Below are experts of layer 6 (counted from 0) of a mixture-of-experts language model. Rows are named router (the router's row for the expert) and show model dimensions 0-191. Each number is 500 + 40 x the weight over its row's rms, rounded and kept within 0 to 999. Numbers have three digits each.
After each expert's rows: "comes before" lists some tokens at least twice as common just after its tokens as in all text. This comes from a sample of Wikipedia text that the model never trained on. Tokens count by the router's weight.

# expert 3
router:552551535505447527477533539552531544615553514478453471537400454556563440444476479486463422565428472513487423556516509504486531487541491505541485501522514576500545476510485466503481422511493493461478491447449568486523483476516469482420542501518467527518540534506485522397386502506514523462451543526491416507543492504444502489489473475536487517498449522436553541534574542544487503528458498556509504434463521505550471490453528469559521427447496530526455477444493558560518488583470504483455518522499445450515492441552537474492515503502583487462510523529518466522483458550486536447
comes before: " he", " the", " she", " was", " they", " it"

# expert 61
router:456495457542563464495462510553469508502547554486522498495459465501447493456595540468542506536495446507500477511484574551564509512535526478550479539433504456527429440447539527462449476456633520454500500425528532477534500440417494510501566451500477496480515511489530552506529477436527510430495455441516395493486468485455489551426540507510489523452542493485539485520532470427552538523497442456466547560479461585442571473500485499548540490480561524467520461540457517521545480501467489523469457504545579473506552445467539489520494436510485518512519564479470462481478435440458427502
comes before: ",", "\n", ".", " (", " and", " United"

# expert 16
router:471516446395554524507546463472487458531492518496530515451482551493492559567489442489555563499436529528525413449531503478508500504537539514562564500481556554596558554480421471475501527503552566525487509444478434517518528513540509503475506482490473500478458509466474465521480514467453483491541503508564443452518444530522520475442555534563469473524490474552441554560622485471498481558550445486484517459481484500552421438406486494489491536465495445500572554440592465522483540516540510525439460500449467470534502515438527462505475479495510460541506550482490457504476505514417490439
comes before: "'s", ",", " was", " is", " (", " and"

# expert 48
router:514490430547499468573498442432518503503528403500533492507495431517514509488530521546523499420489486492535435461525509516489514494534449550480513484521479491472518489476465469534545521591468533602471457550372493493539547530490453445514431502512424474535476532471509534488505470480531516468549539443442513446552497473605467508489497554488497484512526508439509416565434455401475501486507450460554497502529534458498453551478466491468469554546449497533556477521454619525544489505507546524513519492529534523513486519540493478511429456440539517485424471559447556537479560509517507470
comes before: " of", " and", ".", ",", " to", " in"

# expert 40
router:520508525548566563497517547565535499497509522523462497513534505544513555506507441501477450545500504588551487469533465424487519458455487550502574488478570499481506525446466467462430456520583488489464475519488455495498514547553520536447453471488490542562431456496515529482523527454481479466499464492490437447476486481478530490486490484536493494492464504472526575581598505454533492554504421522459518511517503571457501399461490561515530462563486502504442529455514599522449446505502474433482513579519458499398523459501465442582487494499493478540518469448502486566438500427424460436
comes before: ",", " he", " was", " the", " and", " who"

# expert 6
router:492565452421447462446481515520471520496466487488464571529499453464504509425494548519520435506485507412438439483478481435553543494504523483515500468485497507556580511443492537529459507503459497528487478533535550426457463469545493521431467604536452489485459470507444539453433457470466522448532549616501516500421522462581471461557476460561526477513488521432536521521544427467546488507522566565469475517557432423505508540472542480485531513488527514511505474433429504539528487503493515513491523441523487421392513470469505510453496507506490463459472499495534464537473528515531552572
comes before: " the", " be", " a", " his", " their", " have"

# expert 25
router:474484509548530567530503490541496500511485562540446516520421529529525500504524452557547483448582543506525468476507455560540498521418529505525555532513499497595496524455546555560538491577521464508537503468496474493497534440476516490504458537426468475524485544413496463425461507426566529527486523470516445485535520473622496550580510494538451407496475460544517490526480426461577511499474450529468486582472539547438499532491507501509456549492497447432601531491465545515507470518452552555525464509549482420450498486451504503538542479472522481515492512538563510557516557543506498498
comes before: ".", ",", " and", " in", " of", " were"

# expert 21
router:533443508568505531552553503577521506527485522559476523561451486587517484484444502512507547531508461473513479397440466585507551495449504544539444553524500491520541569490553558448511463469480476480480541488477486426579576480536507479529458458422510504541455475425515478444430495469507546576564489488532558537542504537537449463519517502525397471525523530450512411531581496520477505517489464495481526558445511549541470421428523482480499470529511462526541528499475528578540476525552501476440477494482467550515473498494550562486520456491552450528436495503502546531514554497487555503
comes before: " of", " was", ",", ".", " for", " in"

# expert 27
router:488439512503505496464517450514535489485498523525506577448521550473408507566448556517491462525495546530498541491440469446535550490424515565459490546502597480499510570561486452558593509471482433456431469474535579543504461497449473464509510443501562458448488537551540536496497529477509556569475547511526439513430539488478428501449537481445534476540505511453481486494462515543420484435410500521515465502525473500554555567505477527471530563551470482437528513515507504498533448557576470516566496515544539510488491458576493488536482510465534553449573530481488540555504477517460512449
comes before: "|", "-", "\n", " -", "|---|---|---|---|---|---|", "|---|---|---|---|"

# expert 19
router:529438497511519444503483533537441502490506540531415422553507474471464573506486530502443530433479500440490574526510522554482475506482457514455434440443543512444459537585490395504460468492549460505550503521447461524446559446527505508542483452492512467442516506582523491460533573484565559443483450457475463441486538472449479472438536473469489497530503529566431509515527512487462506574498468500473513492576527499481583523500480468492464551425473439447506515512565516552526446438461502500511470539471497539409450524501519477464482442537453489448545541471492523563513557453490502462
comes before: " |", "\n", " (", " –", "\n ", " is"

# expert 55
router:536525511514467480545491530595513499510473557490518475449467419554484491529568578552527450476472491516494549515432523434457526440452553532531547497505524537519431512499511510536446476528543515548533537476559498510415474474545546475508463552503478469545476533389469554519479475446522559530517545557507502550487481505513489540470533443550429538574466467429535539513566623538544490502467496487521496472537556539429513525437474482534453581506471461519534405411457527481554507521518516524513491506509493521504489458513468463468497520530546490494482512609448527545558507481536510493
comes before: " and", " the", " but", " which", " a", " including"

# expert 51
router:521483541459540449433491472557446505531473511488578440546494476442445446457496445462527406499493456501479486564539458443547494562547550480498531566471503597537505474449507492491452529498529484498529557488572562490606525451575494546561530515542524459529500460512447564490506465481464456468501500529543548576467528513479529491567470478470479560445550536479462459569551526468541511549479548521514513538508501532550484508554460533474467463466513504537428461570448466499462515573503460491469548519536483495540531501504555466449549434466448537489506413539478492459472524463463563502
comes before: " the", " New", " St", " London", " San", " South"

# expert 62
router:423438485501507566509480479550533508547487479519440506471470512515496468510463487541478435472535491500440447529529525471456452517425479478545525503496513516544456461434543408572432552502461445493533481562436516549561502560479502459449446472514395511502430517407543520400477496529492532528479545465476551566491525482530466472561530497513523500488512501513491481523474558476541489489526516503491476487507444455564450431461522518585465487478504523495548514504445526499502530459586494456492472511515430474475432511514535383457502521488481565497558424562475437522547476463457551478
comes before: " the", " a", " that", " to", " him", " it"

# expert 50
router:478417465525511528473542551445548524480508474490406512529493429531406464523565421458504514405488455413494505491534435467515452525441508494504485449411527477478483528465513516447471554530477493493511494502477604477481491563523527491449510464501488521457506491520520437546450540460464550602514453460510452510460551491410471486452528504522495476518520469511511446577455510537554515549497462542500464528443474519460529520402498441474522518550461514579612508506552559500525458449487478507510495522495479487499453426466529474486522490522454470566533519524529436505510517541525522555
comes before: " to", " by", " in", " as", " on", " for"

# expert 30
router:522479508569520546449391489469459493523503540557498496558472515471537511497463421495556569523452466520506430471534471565508592538502461491542508565506542507476552529484522454446525516497448527446513470470415451544481546504445559466451514538437527495514499481552468549425470564471443470432437552446501471483510501445543467494537461466511519501539439469504504474613460443489537503493497507559513527514455530516513509494550479469503510532536553483450535516408457567549505437506500490467494453451544476462475467537561511481571590473514504496414509514465468512474496531447537437506
comes before: " |", " of", ",", "'s", " and", " ("

# expert 33
router:564432432498430500446469566591508490563483492451518509524573519553504509493520561485464509517527493468509579511556472543559529552516516436507521475519515475442430421501520567491490477447487459511512563496516538490473448443582465476480405499504530453586503483514521508452530509567506511520532461477504444497430476493589443514498529512520453439484451500496533505474467513451480485519547517449501517443556545587554502489512579520559543446473506514510457539559521472511523530457505541431509497448535515576481461461479510543531432544516502452429530458456476480571466478550467517465
comes before: "\n", " The", " He", " In", " It", " This"

# expert 47
router:480459567544511462536446595489436480445569478516530473525485535494489505508476440509554534529539411526490524467496550528473481520502504593541535532465502436514499459557468527487487520485500461451507536495436537426448555551451538445494473430519451443497485456487509485542571408472557463495552431448471498514398546510523542415508510503546553525513504518531557530465515494556532520454528509501506546534421517525492505548503480436527426560449507479520534480494494492467557552468590471529524562471547506524526479457491458506528502446487545451456470572468537457514499508493569462431
comes before: ")", "),", "–", ",", ").", ");"

# expert 14
router:524522540453562506535491491536500508424486462446454442504498516527571465541502570504541475489555436558519442592487463467468543498544545527412526513493534467525508453544474511512512499579483586517482525506489502509532527505479549487563543508497511442474551499536564440463420548536534482504489453422487578465515597460525506497488520495450510530533502450461489520506470558532476494480532547420449421443573499516571440586527532484505497511555507492503520476486497493400524434490464504486523482536491449549568462463478464486523499462478582537526523502404490510530542499508477546573
comes before: "==", "=", "===", "|", "The", "In"

# expert 36
router:549432509528503470500478430481530489487465526489556509490465575519468547496555384541534525554519521477485525493544447581449439462448511467571503558493600583535442464518461480490549550514483477520477494556478440454458463484505506462560543571503545464498538497464525523475528502510508563483486439454436478459505520455558401488457511499471570526519470471562523480474449449534496483551496452521463442486596466519560513456480536479481470548437483531484491547454521457505522505515543554429512468504549568458492513467467472483487464461441508455508551537527557497481565461576482467485
comes before: " |", ".", ";", ":", ".,", "/"

# expert 24
router:491440576477567431551412459544452553502471512500479508491562466536485465472458479519530470504577511443538506448546449559560492526504542465535456486493466460513457566500530446522500454477449470461567510475480542448565531489453515465530511507449460469403555511525517469462436538450490491581584506450493525481517534460535536478523511528509492437510533478477423432549492467465508549471392480515456486534518506599445526468508503428449462536582559480548519473484518515481527459516474465504502540493510547558539467553555523535490431427488457580450505518503493515484479511503526522492
comes before: ":", "\n", " of", " by", "==", " in"

# expert 0
router:478547521510531456535426542460464484456471544469487595504495456446510532534499545532531498474451476528465508552543578554516492473471470553542485551560459504496493479527539466471538483512575568534435550559454503532465523520570541466506550515471478449498525466531515434521515458476530439488612441508402535459487537522493525535470483620556528556447543513458471523551551490566514488442483429479464455485490529585493476533495457486470434495453454453495467511561492541522471438487507543477561548481540477524515493568588444520474495493524495487509567527479486464487504572532533514514
comes before: "==", "\n", " ==", "===", " ===", " career"

# expert 28
router:496486445503545542485494509524466553509433561456471527494501499467468502497440474460507554531508438507494524512432510559553585587544479530531452459542447474563453571464476427520533511553507510421475512506402471517556443552450447499534470547502496489429479453510485445473495530434563502465544530485471472467551483559520520478461504497497486432456510576570547532552502493514571511539517470477529543548529514504490571498551467486473529450447561490573559456524494533516491471534434501515483484499426521477484590549534549535526450435493513566558470509509452523555511571457520480528
comes before: ",", " (", ".", " of", " in", " and"

# expert 29
router:477521508414494460482450477534583473490510515540489537460548516530530390497480454538528510479506553516449478489424475528485580480468513456458501567436506519503508506566466551536492460554441479567573528509531535430504558512434479466527503477484447485527534497544475519512504505522557431523475461483451513493449478479567437518470596477477546508488493505488435517468485494478523484485485420497487574481581439456428552522521578501545554441464491516432452520509519465475461512454471525506548520457478529502525534425559505592489449463526461553505431565558490478518505531496458435449
comes before: "\n", " ", " 0", " 1", " 2", " 3"

# expert 35
router:504468464451487474628452486506536494602523464558517474585452531477548534505549522536533546532504517488516461532519477561434458461473520464462478479530483541474532500504558507521473513536523528481513520487479490559523437532533470460456497526474497514477427466493418421490551444516510481400547504524528573496452495441487537472518524513465563490523496525453521522451496515537489497430462447507423459526525460458535542492537456467521491456563433482524437516486533480564439579506472434518438535512558552498536533495554472472507541558538442549486462564455427482516450548552467565496
comes before: "\n", "==", "The", "In", "===", "On"

# expert 4
router:501450479465525508462435551525537490494505469512427561522454522518447495494466458409524472549475551565456494533548494416461502475513537489538554539488438459527563428468573451575447500473503493567560495496488544520488452557499533467491561482548485464540530502431505451570474491502542509516515526507467532479513547594539525499461509502458516471501499499540484500548518499519418519486507502517446448491513460504560567483467496557531530510487539593546468450505466553531426575457584433464580571558508462501543511522569438418529525498498459480518504494569546505530503505446484544525
comes before: " the", " a", " his", " to", " in", " with"

# expert 34
router:504524529486566520497509527498451495525445529522519496432473577503471538519465505487568536547456515510513431506477516485514538484554530497502448522444430435552532454556506514458480474484478585594544477451471470504505519532438560562437497452522442509449507489562542538513529565463447527499562543506517474448506529457479491461489521526478449464439419517549473525551455457423511496514448478506402537445509429554520554540552457576533545492460537495483592505495540512498448595537501493512523445538483539481417479447506530477573475440494489512491498458446529508479554469507527458551
comes before: " |", ",", " (", ";", " /", " –"

# expert 44
router:517528506524562538471510526534411499547560441435467508478547565480521481485475461451520532549516498504507449451498563408509449452484548455585464467431502410497505489520462474484579438441526454500527514509519539494436548467435543469473477550422439484500505459541501549524542536553517514519530462585488469500500545525530518470440540510432532497509455552513408489461438503549456500546453489525537478540481536470487595472551541510457493465489474527415472463515544595515535472486495487524548509459451566575519542544474549465486479467493528439469514510471498503469504460539531454524
comes before: " |", "–", ",", ":", " –", " September"

# expert 41
router:601532498489476448547479528498541493516547489549458543514521482539491493480557471531573529517535531484518448506404528463515502487493498531525446522541531485437519462472480484567512461495495510496539495506503490513407529399570482493456529514480429530497494457501428433430484488553469508495455518518545545451513480527537513513500582448521544496483436551529529506446533509471559502495547440520471422444472528542484502485448532468566515429476520523495578541428543578455523464471558490480479526532542471472449445445451426442499501440515498502476549577436519603552477503544495551532
comes before: " was", " be", " been", " is", " not", " have"

# expert 23
router:512427505489459533505524565557498497513465533533449494437532531491469472497523486545456383511523541536508526513516499466557491504486476578468516475530483530461475536496490524544474500516497432598499461562516575500566507480542444542540566504573442490526528552530509581526493447561527524482549465540489545461416466449494504539462420490511491505515529468553533536490512439486463497446542555487431468483454470505557458517493546475511522538499470459482429444481460505535507427525514536471443553461542443463572538474444447427546569547440495443517490556542531484519559490458444542537
comes before: " the", " a", " his", " an", " its", " this"